python train.py --num_hidden_layers=12 --hidden_size=224 --n_experts=40 --experts_per_token=2 --d_expert=208 --d_shared_expert=192 --hidden_act="squared_relu" --moe_layers=[1, 3, 5, 7, 9, 11] --router_score="sigmoid" --normalize_top_k=false --routed_scale=1.0 --balance_loss=0.00216 --balance_bias=true --router_cosine_scale=10.0 --n_groups=8 --groups_per_token=4 --init_std_router=0.0348 --lr_router=0.00094 --vocab_size=20444 --norm="rmsnorm" --norm_eps=1e-07 --tie_word_embeddings="early" --optimizer="soap_variant" --learning_rate=0.0072 --beta1=0.95 --beta2=0.99 --batch_tokens=[65536, 131072, 262144] --max_seq_len=256 --train_tokens=523000000 --max_steps=3638 --dataset="wikipedia_en"
Below are experts of layer 3 (counted from 0) of a mixture-of-experts language model. Rows are named router (the router's row for the expert), up (a neuron's input weights, with its number), down (a neuron's output weights, with its number) and show model dimensions 192-223. Each number is 128 + 24 x the weight over its row's rms, rounded and kept within 0 to 255. Numbers have three digits each.
Before each expert's rows: "gets" lists some tokens that make up at least twice as much of what it gets as of all text. This comes from a sample of Wikipedia text that the model never trained on. Tokens count by the router's weight.

# expert 10
gets: "\n", "\n\n", "==", "===", " ==", "-"
router:134092121112099119140098134109118109164101120118136085135159143159120102173129130101102164132127
up0:120125157144146119167113146125154096132176118107120089132174108146156147140121141108079126131124
down0:163114155117137117167159097144119109146122105165106100129134125116115126140077129119093122134100
up1:131135133114138127109088122084094124148128113092134156113159127121146169125160103132137119144114
down1:123114138121171109143131096074121148089100068094147135127154118160151160152134143107110130132142
up2:137113086119156110160126136111116115099116120087145109135117142123125132104137132117133148136136
down2:111120137171165150136144112116068124128135149088110119062122135141120120141127130134131131129139
up3:119123120136135092106114107139101142153083154076086117139099081202136107134113114127155076137164
down3:111096128115180100108107119166126121086131165134118131120113121131094122118138108118105116131093
up4:099124113122107149136151129146140135146108152107149095136163113111147092109127124148117118169171
down4:127123137111126132100114123142155118105136124117181115129113137131125155138106132147074123136109
up5:055101159136108122119098126134127117122107136141133092125121047123102122128159117083100142155101
down5:181096142168111095113100096135103125140117141131130148149111132116149145124097098138146129135152
up6:125161157120123139132125107103163155147132101151123104136123125135121156140101173149154173153140
down6:135140115120119114131121142145138130140111112132117164179146127125140144152093161106145121120117
up7:138099144133149113127128105099113147134166112122133104134116132128153115120103105117160139101128
down7:099138121133119120114130123168187148138115119130104116174150168150139097177133152096103140129124
up8:124101117136118107131134120097114100137117121125100153128157176176164171136162157094125159140136
down8:151130139151142108142143103135111133099156120158103081142102153102136159165106110114121158129126
up9:142105096142125138137126137114107122111119177130133135091136133118138146137095116151143146157161
down9:115131129118165139098132159137168116162145129079124121119147096110117136123132130102154164120142
up10:114078128106175119137128132126157140128155152114133132114142112154109154127143112140179127109138
down10:150132111130101174105086142103104111131145176119093135113143125116139122137153132170110159126144
up11:177153142152128138153150144154112130142133127128115127126193120115146139114117130154117114138120
down11:116121164112144096121141113127165056139135129134109115141114128149138117091153128103116117181140
up12:148130187107103079092099120116105116118140089096113128123101137112133122131130129091133098103148
down12:121130147146076110077107151126099150107115111094161136171109125132157134087106125127150099067153
up13:128132097131155126118136150135164119108112148076136118187173157133085125107086121118124119114162
down13:094084124109065133148107150118138144148111144109139156133136160129120077139121129118116147136071

# expert 20
gets: "er", "in", "le", "re", "us", "ur"
router:157112150122089131128115140097162134110104116105159091088158121111143109129129163089116131194155
up0:130123148104116164116143119130114117107122113132117128107137102109119112125114140118151161090110
down0:114093115155139124115158097126125120099129154134096143114158152132133085108172138073166126094103
up1:133150090184094121104147157151131181144112169111168142138169120136157128113123111130146117157128
down1:143143096120169128118139106135113093117107108136129145168064125146123147134100106146098147183124
up2:120094153087093159122132089107131152124130164066102117151120114121093132161128135114117125131115
down2:178134100142136127118156122142130125141047103128148134172069149097123121152116116113130083182121
up3:156086132094179178184122131089117117138129121103113135098119145134099136176174142105184126160137
down3:158128085146132126120134135141155123168143122098137130134135114122095132122153136151132111189126
up4:153146106143095152129115159112145153128115114132106135128116136097128117124157163134138111180163
down4:175095148110142144115111126078162102097150087095122097109107104149116137120105098141146155157117
up5:170086137098109107118121120111097113117079114132154145124121108111146121123114166187110157156117
down5:126194094127140095137146141132137094146161130127110119125156136132108146166170117137086110118152
up6:165116169134136074088130113102163130101151120137135102122108112119093142139137129088105110142117
down6:154141111111172048110118172123162128145116134082144115155101136100120154144117080096109099130138
up7:154117148134118134064120122110128142161136093126103066123142118113137134125139139152135174118138
down7:118136132125113115133105125105128127137121131168087136161125127109099076097098106165154132129147
up8:135153135090105139131106090129162124098104122112176097070134103139139121154144126089148128152138
down8:138126103088105157096143127110122109142137109132099100130101127088144112116134092114108165167100
up9:120127126148083114126121106134103142110074112091121091096156131106140129144128125089172185121174
down9:118120128153165147108139130084137142126142086084128089117152150190083126132150124137136137104138
up10:124115106122137119132132131135076098118156089117100163145157114147149143122170134112114123148118
down10:136103129124126143156142110135127148134140129147101111137132118125136138144163097124107107149145
up11:116085097126127134130148091090163153169096141108136139099131133148116153090128120088126140148163
down11:121201143114131097098151134124167134152094130101074123126152107145133134122127149141123123104147
up12:140115091131106119112125157094145122120131118125175124131114121126135139131150152157117132080133
down12:139161135138154099149111111156138110117112098106142140165126111128083129134105132170151098172154
up13:135110107116145072187137080125165088121085077095166129126098105107119113128131152121102137152131
down13:135166099127151109152142124151132124169150163131111162120133092116100092144157100166115164137125

# expert 8
gets: "es", "o", "os", "as", "e", "s"
router:169109095150130160117114131110100122124130136119115131112130124096121102120168144169121122133143
up0:146124120147117150120135135135140150157101176165145124154092159144120129154091123193112139092135
down0:110109124140087133133110131148147133143110122143135056155116161123171111092083115126167083117139
up1:116079162115112105110101158111106119113134118127163158135105073098104148103160151131156124116137
down1:146117163107171163148113134131115091129174151086120124103131117128085108085107141117095111093182
up2:092097130160108109136117119110122201160135183121113135151124154092102117133111129170092116103162
down2:104125142146115118109145131110132118142128142133125088139180161134134136144112144122153177116128
up3:159134153102101120135132130085156131130153119125113064083135129111178116117105142119166132116123
down3:125119133182137157125123130126142181127137162142094116079045121124139149107138142088139158153131
up4:124127161102157130122128127138083166078156121117149143145109187112093147130172166126151167154145
down4:119130172100095123135146123104120125120136105147144128144109117128132105155148151148132120101069
up5:125139138129183160126102103137074172123168106156125088124098083126132133132148125114107119151094
down5:151130125155109095118115134181157112181147119134138125130148154115152125093144140090091133125154
up6:136096130129128154121077126110141148136117099078120105082153143107110140153116140125112165141133
down6:115135147131146074135153084125124134184092151124117090104100135125159105153178157157123125131123
up7:140119136119102177111111116146126099205117204137133132079098126122123108125123135157129131125131
down7:139160125103080158165111120126082145135157069114139103138130093159108139103118139134099129139125
up8:133112129107143167151117129133096114137122118112136132133154123109166116137187139123123123135117
down8:112126147093112130103150134151140149121110109114133149110146092109111116147122154151124136151145
up9:121125165161120122117108098140135160126177186156108137153105109115136135155099109113111102111129
down9:116164140127152141132118095101102132107089118153101114146128142127150123084106138177128117117126
up10:092134116110140120126135128132149101132157139140087108173118125120158139101119148146089117154131
down10:137142151136128098173143132122109134126139144156130084124142099157102091105156116117113178105123
up11:097128118125148121123108090098168127148142084119131097146097133132141144159159134102149137150151
down11:087113160131119178126157165120127132115146115120152131169134143125128162116125128155111086161099
up12:157102145161152080153102140113093122073133122101129127112152116148098151125148117122035139122127
down12:143124141143156111124081169126143143123120142070151161112128139125125090128120156111082105121116
up13:167136106121047159108097169126143116171083150080125141128139144061117149106137110150117206158104
down13:109145060175166151132134107120134177156112091149138148127102112123132178154144121204135136133149

# expert 5
gets: "al", "ar", "um", "way", " al", " car"
router:097095138102110104128130148102166096116140145095098149120154110099097122121185154131119153126126
up0:144141125121098141120149156128131100132093129173096118095133109140110131122147164144127153128132
down0:138165130130091120127097094128126103145128171105147178140101154158113126063128117090104127136110
up1:118100127152129084081132129125129141139143133110119096143126127113135163115155135141042121122121
down1:122111127128114076113111113138103167112118133158097088137120139112204121163123145183121063145093
up2:119111123186098101080179123116131122143153100106095122167124115123091154086141158109119106106172
down2:171122107148058135160144110166118138137134117181129158097131121126136129105133135125151114109144
up3:153154114108117153133131093102070105113152132149156094073108158114112145113169133125101142105097
down3:148136112094113110124121064111110119157121130131139130166120135102112122108118078141081085127186
up4:125126097159109132095126107115145081143164137089157178142132118105096107123124123090106131123133
down4:117154110139148160133146157160125126138155114164139149138129126133122122144102150151129141104083
up5:103107113154173092147096123120127129134140123135122129116123126117079129169120159118115123107097
down5:127157117134141118136142124126152096139127084096117093139122144158117131142163130141150130194096
up6:114120126107132136157129065135143124151122148139138132128115122109092149114168132132139138086144
down6:149111095079133176157145115165140090128092140133127117087093131132142102166122163120114123134138
up7:149140118131100121160084118132120140152077142153096147104160151127118133159144127107089145144128
down7:149161106130145090149142122136092120124131115153176155116119153128136105125127141159113067135114
up8:079124160150121141117143168102144082111097166125147138133125140160166110125131128115158157153081
down8:107144120170129134131100108128124093125174140147163138163138138109150148132106144107102148102133
up9:136133113106149083176086123114142149166154163106175137111113123110096121134123117134101158143119
down9:126141168154152171134131098092154120105100083119131161090123101126153127120114133106133077129134
up10:170084099182142133137070129125094135116124114084092099102168148129095148110119137154137150082129
down10:131114136153107161133144105121134145163157074153148111140102119129135121130154100185148130096143
up11:115162161109089141091153155135085117141114130141146155132145143147176128053120109126109141138100
down11:136105133105126140121112100145145143122155149167172093168162125117163191117107126118168154130120
up12:092108118144165125128130116101136128151155135113074166136157086138134119127151141121117112120115
down12:106151134108118153149142094140089111115099140110139126126165139164120107157153107121135125141158
up13:094113097146141111117137146069132132121115116102118129143088142118119133131149160160129121096080
down13:153150132166120135129122130108117117088152090104144133143144130143109102141128094082183097115142

# expert 3
gets: ":", "-", ": ", "\n", "|", "|  |"
router:162125159151145138137099124154093115124135108117116134119127144119135137070148155129118102171142
up0:138143125156090109122143100138104144106133110107148102110178134142123121099157124128141137109131
down0:111142084128121131167142121119149136148125054168145168135131193165127112102144110124142135107171
up1:144135141150132152123173123130124101160140120129107137109101155159135159146117133111159127118103
down1:121128191099159133133099146146107120178143156140098094151106139097132139136109126145121089119147
up2:126119125093125131115158127145104145149139114141089124166115152132103147153137166110131130148160
down2:132130134140149171142098122111151092095149182116117117177149114137129146129129123151152150147139
up3:115132155098144141093103118091124134147105125080159105112142114090147134067101118121109076134128
down3:119117104184119108069132144126149131052136121151127127154066116125133157127132152134098141109114
up4:105119116088160105140139136140159142145190118108130168167117147100153109123153152129157121106119
down4:107154105179151111108163158116143115148119131120115109119111110109137137119160123116164094061130
up5:154135145111121113126077088083105097130119064116155175145132166140081087135173115111158150158096
down5:106149104121149112133116096091136150101160099100154181139116131120090109105125150160102132137131
up6:147138128125102165158154137148105101124105146118162156115157132120146111136107126173119133146121
down6:100157137143152101095127080130169172115111145145119176106118095121144126164111133143154124106135
up7:149114135112141131155136124078124138115161127108107126106107117134030134132148127115141102122148
down7:140168145143129183132144147119093125104101082140140124138123147135144121131092114114143101129132
up8:134101140096093104091085132152089108119154099136155158109089097129160157100110124138118130158127
down8:119112088105135167112131096114121143154125154106152154126147103101136122136111114091124169132134
up9:170078148116148102122133144149153125121112087112107113122140120137132111129122150120090128163123
down9:125181115098127132147117078135107158158103123124125079124139176153162133126134143158082163150095
up10:144142132127139097155111173148100086108096107057145114118129143155124182105132107160148145151111
down10:113117153138071129147094132108114132140118140124105153135146091141126116192062141138113115105186
up11:131177100142125175125114149140105111159118086144125131124104121111105141077148116158132126163112
down11:170164151091190136110112151137152132128129143138108091152085146113154117144153133154124176148124
up12:172062150148172146141091083093138123143148106083164136105094176129161122143122131167131110161149
down12:055155139104090119118115101138098154119138145113116142128138078127186163119105161155103155123134
up13:159093101122117174167137112048138098121200092113113130127152141101101139117138147115105123113143
down13:122151188101092122112112159117133147130139155175128109151154116126162117150178109102086088143111

# expert 36
gets: "\n", ")", ";", ":", "-", " (age "
router:136146123124110120129137109136103102133077140127120130105123116134119109126114151126153103127126
up0:130155171146080127082145079087121101088128123097184166166127150122173131122116160166149168115138
down0:131116169101160123156123107115099114154127144173141106121168115138144133103118133104146149142159
up1:117140132119121160138082150105128132135113139144077131135094139091133120117118147119058118110141
down1:125122108140134162077139109128074129112099113161100122130152160135127134124086112091131104137161
up2:167143167122118143204101099205145125143135187081109124141111108095125168115140125143126106147087
down2:099118141165118106141125104125138110125101089135131169126107166125096120134154124196164126150163
up3:126121141133095125091114082127110101139100147107105152111135156141133163125139154109155101107124
down3:132186090107065152116138139074159083139143121140121167128135127120132120134125078134107120149138
up4:131172128138105128087113141089092133175094111126120106157114127117153114124116154166171164129123
down4:131156122139092131089118094184129098176133120120097127169108136146144149152107143140117146122138
up5:114091141132110092153194151126133131078070129125109135120111134088123122104139140126135138178114
down5:173116149101152105147124142169112116137111113140094099073163186177149118149103127105142120093181
up6:115110108082116160118123084093130142147086147145166102136110149146124087137144110088135150101097
down6:108157170138121110140136150117104135146139100136130158160120144092116159130140130143116143127132
up7:148141121143131135132102083140114145163139110157110161163138144173130108113155173138142108146089
down7:144135136155138154083176131085090154148116134153136151112160091132100177146147144129104117157100
up8:101152105123141107141125131095107127124133165131113193143111141121137150125123139169144133144083
down8:141071132097173066128084147103150132130131108085081120101124105117128140138127128144146120125143
up9:117130115131101088121118089101156125098108134109109153148122135137140157128109118123154117142118
down9:120103116133138122157133168122138140125115131144161132138133162161137129180143115129143123168113
up10:146152080125088122132108126135108114131115090108128131149196093135117162131140149126143149134150
down10:137138122140162113148146139104094114122113121142129131147120115120136082134118123128104140117149
up11:125120128130146122132106161169115080101109152146098122158119143141136132196083121168177093123143
down11:150132130118143138144086123138040153150191142118100135130112129119074155127116128111101117112097
up12:132095143136126060125108127121103096182141138086185086121117138126118138138070166139149133100151
down12:162112125154117123103156129180128164123130082124130101162117176135097154100096120162080167101108
up13:147125169131110157119152115124081086166138159083113126091142122183150152127112100151100160066106
down13:119164129109117092147156132113136123159137166109135133164084142099142104129140146130140154111102

# expert 9
gets: " |", " was", " is", " | ", " are", " were"
router:101143105155119148119096097117155117137114084110123132150121135120113115127177155113080143122126
up0:136145130118173128118159131103157140142130127137160175152157148108134150103192118123103161134156
down0:115160094099068147117144137124117122134123107159147156125102134119146123144164136179136091066148
up1:114141115094173094152111136138107131112117136138143130119139134088178132123118113097088147128154
down1:095121133100134145113103112097150120110146160116102139110149109102117129132166156116137109123113
up2:108152142116082140138081083075166118133119132141135087182098146139111094138139109142136094157124
down2:144125136178121153113111125117136094082144117113120164123124117143136168148126152089118120138119
up3:126171160114129191113128095122087113142112125133117105161148114152144158116145117106149164123147
down3:101175108124120197125138145123110097090148160135140067155159130126121120135148122109150166124153
up4:110128154095100099153146195113130138204100131092158101088100112114131119111142154156120119128106
down4:169165140187120125136135145109088115152052129123098110061122157147108134126097097155113133115109
up5:131150166150110138153147098114102112093129119098149119119140141147107116163114124091135200157117
down5:095133107129092107193109130112170091134108095100101072137130135122127132175113111106125148085126
up6:151127159132134161155107140165136145142178101088114125100137132134144148099193122088088111134127
down6:123092069138107100125128122108078095137139111130122156119110133122145154120093110174129129056092
up7:104127124092115145169145108136152108134112116153157154124151128120108131160100165128101175117114
down7:171105140123155166110126177138143108117116114141107122094085139128135024131141124139119137079164
up8:137126130132137145092146121134165129125164115137125134157130150119136140112145174095145137140152
down8:140099125111097104105129119125138122162128148062100146052121133128125114151132121149154149161127
up9:130098109115152080103127125159117157132096151073178130111102198133113153087133160136109128143118
down9:126148146112142116152127167125130161142158134088126108155105144124177143132133134115101130153160
up10:150109113122144131158133111096136103152143090120125106156136132113114163117135167089150150149151
down10:127138134117135096101162116122162122106134093120129131131117147149113133078117135124123153141083
up11:165125061079111149120173130154129100120119145136135120137105160111139132135162176093134160145170
down11:126139101167131099143126114150113140127103150141134139197132089118169113153157081145133153122106
up12:140127113107117156131146124137118153126153121093128134142160135091078094134156131119140174141137
down12:118101160112146104161136172105115144205089124148131085147147131132119122122166066152136133167172
up13:147143164121136080118099133109145125083156130168111109161117159162156150149173137100131170124128
down13:052141092174150120149101105171130160128120106140126109153101133117170142121156130139168154140131

# expert 17
gets: " and", " He", " that", ", and", " he", ", he"
router:165142115137110160145077119119145142125074136109112150113128106096137139093154163123131153127102
up0:180128130111090154175115164138105149119144094118142093118185134135084150126152154125093132118137
down0:128135152113079158182177095147143087133160132138130099124138128150165088174124125135113166115103
up1:146111143124118152124109137124122107127114126122131138123139110140101102100132122102143188173128
down1:133125145161140153111129144097135085145115195152147138154125137125115156105141156138126180133119
up2:154106116116141164122127090122133176125136145119082125146091118167134127111161158152149086117120
down2:168130130169110101119146141144128159087149142073140126131120113141082115097158167124111141118130
up3:074109133143135151139134125156166146148128161127124144114086109133137180137119183125139116110110
down3:138141122151098136108082119116080076160137115136180104141164172108090129103141091121123090134113
up4:111085160138125128114026111151079106109126144112132119112113121150151156164150127115118150088102
down4:142133089184119168107149151124103169133122076151120103152110122124121094136147095173099115147169
up5:127132090141201130120098128139102121117126079120071100135121126172154118140146117150135108120088
down5:160177164120139128149117159130101147169168116149120112126150155094109087120164164154114120116112
up6:124116163122107124122099148158089125125121146138144120113128105091105094118119145121145155181134
down6:137123106091124169144143097145142089096140126131132130162089137171154132131109150136133133156096
up7:116108078091163135124141122145104111109082120114087132149145105116109131172150093109120129103148
down7:144140135140086131146155148135101123137127149105128109101155144142117169107100092141107095160111
up8:091138099128128095126137126148147141172116165139133150117127135134117114141132103122137147101160
down8:089155098118130108123132159150121154136125134097134115114107091156102155154133144125151123134121
up9:146120158127132080132090103156125131068117112124132145111121158116127116125104104183134115147097
down9:116101111146068113142121135134118109158110163140076106125166131107127144144126121131121118117096
up10:168147107143094131115115165126156122122092128095151163131105169131136112124081166142146123146152
down10:079169113129127091109151143124107134147088136126099119079127156158159125133135112107149124092162
up11:144168094101119139129130143127193200145099125137124097142084143124114074121124127094138120142108
down11:116089068092111170158111152108149119160079141093175151119138122084130159146153139122092119134148
up12:154194095098124083119156147121143131123115120140114073132118144088109132138121159125124162198141
down12:161175130124081121092116164133102116095155113115144111148129159103145105112146105150123134087125
up13:135148127126091149116149128135125150133080148108120140103149126137093118141161089113128157167147
down13:126166140164152115104106121120111171112115155126118161163124083108195119139114147155141148096114

# expert 2
gets: " |", "ar", "h", "an", "al", "ak"
router:103118120101143145085123176148133142154126129121096156126157133097121109125156170140112132147142
up0:173115133135160151068111127076121106159137178110139095112087096112153137121099131109141119133102
down0:139150105168163163143108112128141088115136152153126105087153147116166135147118086154143115150153
up1:137146093085142128128116150166152120127093111134101102128147106135108123071103123094125182119112
down1:144116171101048108132147080117119062129104129071092115124124131169143136171104132153097105148101
up2:118146116136131117132135108117107085112154115160103138165115120103129131143152136161142148150100
down2:141152115127127121130116159119143104142129154134130122094150096133118132102112119115107131122170
up3:115148138136107134112136156062140116162111118165125089121126131107120116121183147125172090118125
down3:100099113153118136121113135116119109119110113154120120092134133148135097153162115133117110123117
up4:087107113092137179090161181138134105093078100117102188149132165106161092093102137143128147169130
down4:096144148125128158084115127116137152144102130114129124114142163099136158124092147115123123143126
up5:138114109112137115131135156123098146132126162180111127145129132123092115125144120098115139090105
down5:142096128142123094070152124136157118122113092112111130153131129120103121109125114186151132086181
up6:091146148145142107099147147125158141137137138100052116137170135134114122122133113111104105145143
down6:110136132117109134135126129143132120122072147147195109114138157122159140152117150202159136148139
up7:155136130143119107107138159110117095155119124111139098109148125119078097101135137146131116122125
down7:123117143113134171155104138145173167133125108161147100116091138155124160124119177129133120124176
up8:146142112139110163120142125120130112173108122163109109128121105142116107129135121126109093165117
down8:188071135151075118144098134137121126162118143135132141122105146109142085124107144118143095136147
up9:134097092104122166106146134139114150139104096129115174156146074102147124125128116120124100074138
down9:108115132107130080117129107112134120134177092150147165103145096149134116151098143143090111136143
up10:113153102153136147119104168114121120111119075143151097127156071123131141110100114133187130144137
down10:138124124146176124174124121096134164146130111205151140185149115102125105147093121146092134135096
up11:109138186107125154096129189103129128165106125041119151143116130126163147137161108165097132168143
down11:114103093079125142130130158117149096140166157163135134115118116146093090149127170068144108107096
up12:165135091109093134108151115121140108158089180170072127134121124131111131122111128157150126116100
down12:159107138123138150165149130134105136155109108156083118143077137125156134103127115140155131084145
up13:110079139150149141144123159123102112118122116142106081103110112085125128136156130132095151139148
down13:119141090158100136133104116147149141122114118092105119158155165159116142142120145091157160159098

# expert 31
gets: "ing", "ed", "ical", "ial", "ent", "al"
router:141096133116113185122128134120158124150073133118091128131150127140109127158156169166129109175120
up0:115104154158090106125157143081162144150178134130155086140140114109095115114162112145088142131128
down0:126124120180143103117112089125096143088050167163108138101124086132122132114166122123182127066126
up1:092135120117126158102125124105081140146131130137120116150134164122103156125132150120099141139136
down1:168147126144136139086130138148146118111103143116121155116120135156138100145132143158134080101118
up2:142123158120079107144128080115135136131140129152110113118128101123127138118114145110113162132097
down2:144096135124130108093124189104155072155162103145121171134121124124148113161134120150096138159151
up3:161176120108136136141156115120146133113080099119100169134091138137131173154160137099093126116134
down3:160151120106107150125162146134118175157186106104130138094162117122132122135153136121108139142130
up4:132142159126143146185142135095095105128144165089084123155141149132132100168150153137160166144120
down4:103136149119115112143117125135138137141105125160105101146170197099157119126151106152175112120106
up5:147095159110122131116122124157142041107090127169148166127106154118112108112132114162146134123100
down5:112133141162142117117101103122099103095095137115140099134091161127091131137168124103118092121145
up6:167137107141106099161133123166118136110063083105111107149189127125110121122116118129156126153084
down6:172133122152101130103142145132166196102129156156143151120113171144138141129102135070096168107127
up7:073105079116073160133138120096172137113138125151147140145143107114129089091172111121150144197134
down7:115131146135142073102106132130113114117147151104174094124099159134130161101134130101153127081159
up8:133144143112137137149142090104137123115119182113155099135150118150116117170107142117070119121131
down8:171140077132090131145124174188045134108131111133123181126135155115135135109138113121156133169140
up9:087139141143152146156163142119114137142107131112123154142143102093139130109146131122118128126087
down9:134143146113146157128143139118164116113143090092100117158094093159109135143132122183082143128119
up10:103136114119146088101130132154122164134122160175109114127163111102149126166137134116144160109124
down10:181101118172124086134108108101141151137127150124115098151155107154152117114096142153131139160092
up11:170118164121099170095089092132136091132124142152168137147132124062128147161136131120133127125082
down11:134122116153130081112128160143130149133116149133129111138132119125144138117129128106081116104140
up12:138093102114123125142115082107152140122114146050116136167143182159103131123141135126143089147158
down12:126118125130170116122131137162163076110138136107129146163100143149149108120119156151131118145119
up13:115087122087131131145102148132143144098082106100108142114166126131103121144106149104133091141141
down13:111125197171133085132132116120105118150149171138093119112074111122136102170148095081149123071128

# expert 18
gets: "r", "n", "l", "k", "i", "v"
router:113097103160128164138112142141132134145118131125132113082126140076112132146140173126108155102150
up0:141096163081135119098132130115080101137111092144126124119127126137137103136107121137106139124103
down0:131168096128172170129129149114170143135114163179098122123096094119130155115114158124142134121112
up1:114158069041180133104114149136109173167094158138079141150131156115124111172116141151131120175145
down1:103100134177102128133124130101072143134154140133112126095119111121120128108116143119144137167127
up2:125160138166123162118127130165112118118134144137155125090118150127151116120151120141097088130149
down2:117098119082076128127177099140120162165147123130045106111120127095128156178098111169125094095127
up3:128125139123098111116161091103131135137159117122124132089095126080148126138084149108157157149133
down3:137127160119203112158118139133166129161143167137131124092147136126152121138142120168105127068117
up4:137088161094107118123130114128169122132113088134167104078141113177119104078132127165134123150120
down4:126111155123101131146126152087109163148144109114127152101115172140129131162144130134181109151106
up5:147128173157123131120148134075133119089128057103123119141158115152132114125131119084127091118123
down5:137143111126140122117148135150136102143122107089178134149107123131161121117125118143110116146184
up6:125129093171136099154107141116111161127127124111145115136104117108110153115130138145095139117088
down6:112109139144155196121129112112140112164118138135155129115157131164121164185143142113101154135161
up7:059110129133099135147130127180116154145160125144159129118141143122146147121117138164156156135106
down7:129091138117156152104133111160119124179175096092108109119184146118142134114127116150178135131145
up8:139098157181174128083146125148134167141086149126150129127113162140146159112133111151129106147162
down8:139092151114142124117158081109106137127207132129100108113136147080102074124096128118113152092159
up9:121137104103101112104102147117122100141105096123096122130163128130129137157128137136156169100115
down9:141130099097122140121156164143083146152126157133118119122103137181137124104135134157135117101112
up10:113149121130131088120091149108113149162120131147109142079124141141131149088128120141129147116136
down10:141140141116103128132115122169145139180171133117116152084151116133124115166141102175134090156125
up11:137176120117139149105123109114114156168092130133072123109136174090090124126105169124161093116074
down11:141162080132130148100182129137140141141114138154115134136148136115154138114141095148116172152063
up12:116104090125111180152101122137101126124108144140133149103137113107112112100131144131170138104143
down12:127161118161169089151130127166111142143150150156137142105136074128105114147136127157129132101157
up13:132088079147101130129142150171114081129137085136153051117144131126154108121165145102146108148175
down13:143137149140106149144102140124143130121121158133107127121097123116126093138105111140135117113117

# expert 7
gets: " to", " to the", "ro", "u", "ed to", "to"
router:150112160106104143171097112125167123101118097068142138128154125127088101142142200092135127125157
up0:114127138149123129104127102107149128131148124146145130116134152142111167113152132158128103091132
down0:128156090129124131157142146164092138093100130139124113121179147104146147107159127122161144169106
up1:121117123119111153175073127122145090138191152086081124112141160139104118104084141209140103139138
down1:108159056111149137126107143122130105090148172085114177142167121129084095108117116148151122135133
up2:115162109128124153114098136127145134152121109082111132129118157133126121112120142123142167133165
down2:139131119094162074113094109139081131142083085101133207125134118089106127082123073133143159109089
up3:103137164127098107139110198138131122125147129070126135114113106147138107111134128149104161079139
down3:094117150063108152109107144160121114177155098094148100112124146148109142138144154146144165137106
up4:171112128109085118148100118147121145107161078092124116175114131100121145113093152114108128094128
down4:136108103101115147136117184155098097145111099204145095076117127139164159154105101139130116140119
up5:089163111138107180154114158060110157091109130126143107107143096123120120165138160142143175124127
down5:156130130145128151092146135090152134123107161164151088100105128130146125124160097156154059186119
up6:104071122138129165140137143121169167151140144105108165112137140143149131065143148135154140176156
down6:152169117129130096138114147149142107164143134125138118109105121108165161107122138148100173127109
up7:104149162126139184115123117106139154129122153111153089111118141116107135063110149091100114165149
down7:105061124105136182114079103125115152118175127119130118124152150115109113162128122128176114119114
up8:168103138061127167127102104127144126164073170113119138086140155154098132138117158126133077116125
down8:084112128154153132129122131137126082156127151142113111180125126154120151143142087146120112111155
up9:128112166095118102068146111167148138116133128081134151118117115143105098161131124098133097070104
down9:160133101139143120097116120101110137149135147104157127121095119144148163126145123185123141102127
up10:172122101123097130175083139119130102158115126112154133128152148077118112110112148132092130110144
down10:146127138141137112138133107133100124123168129152137102134118156123110158104171130133125148129116
up11:132112199103144139111147121124121112126106072135103099122154115101094149043122115174148125148112
down11:140158164126102110116117125164125153157119131147134138153161092127111145148092131130128151191136
up12:132137135091140082168112169132102143127127071083133120158118137135111136110158130111149131163143
down12:101152171200129120125116138138161168117098135134062117134131132128090126119138095116107134128134
up13:157098116112102157102101129144139118135132148152134139151136110136155152173143141101144186138120
down13:112113120125160067112139133079147133182090098146126123122124156086135123189128172127106183127092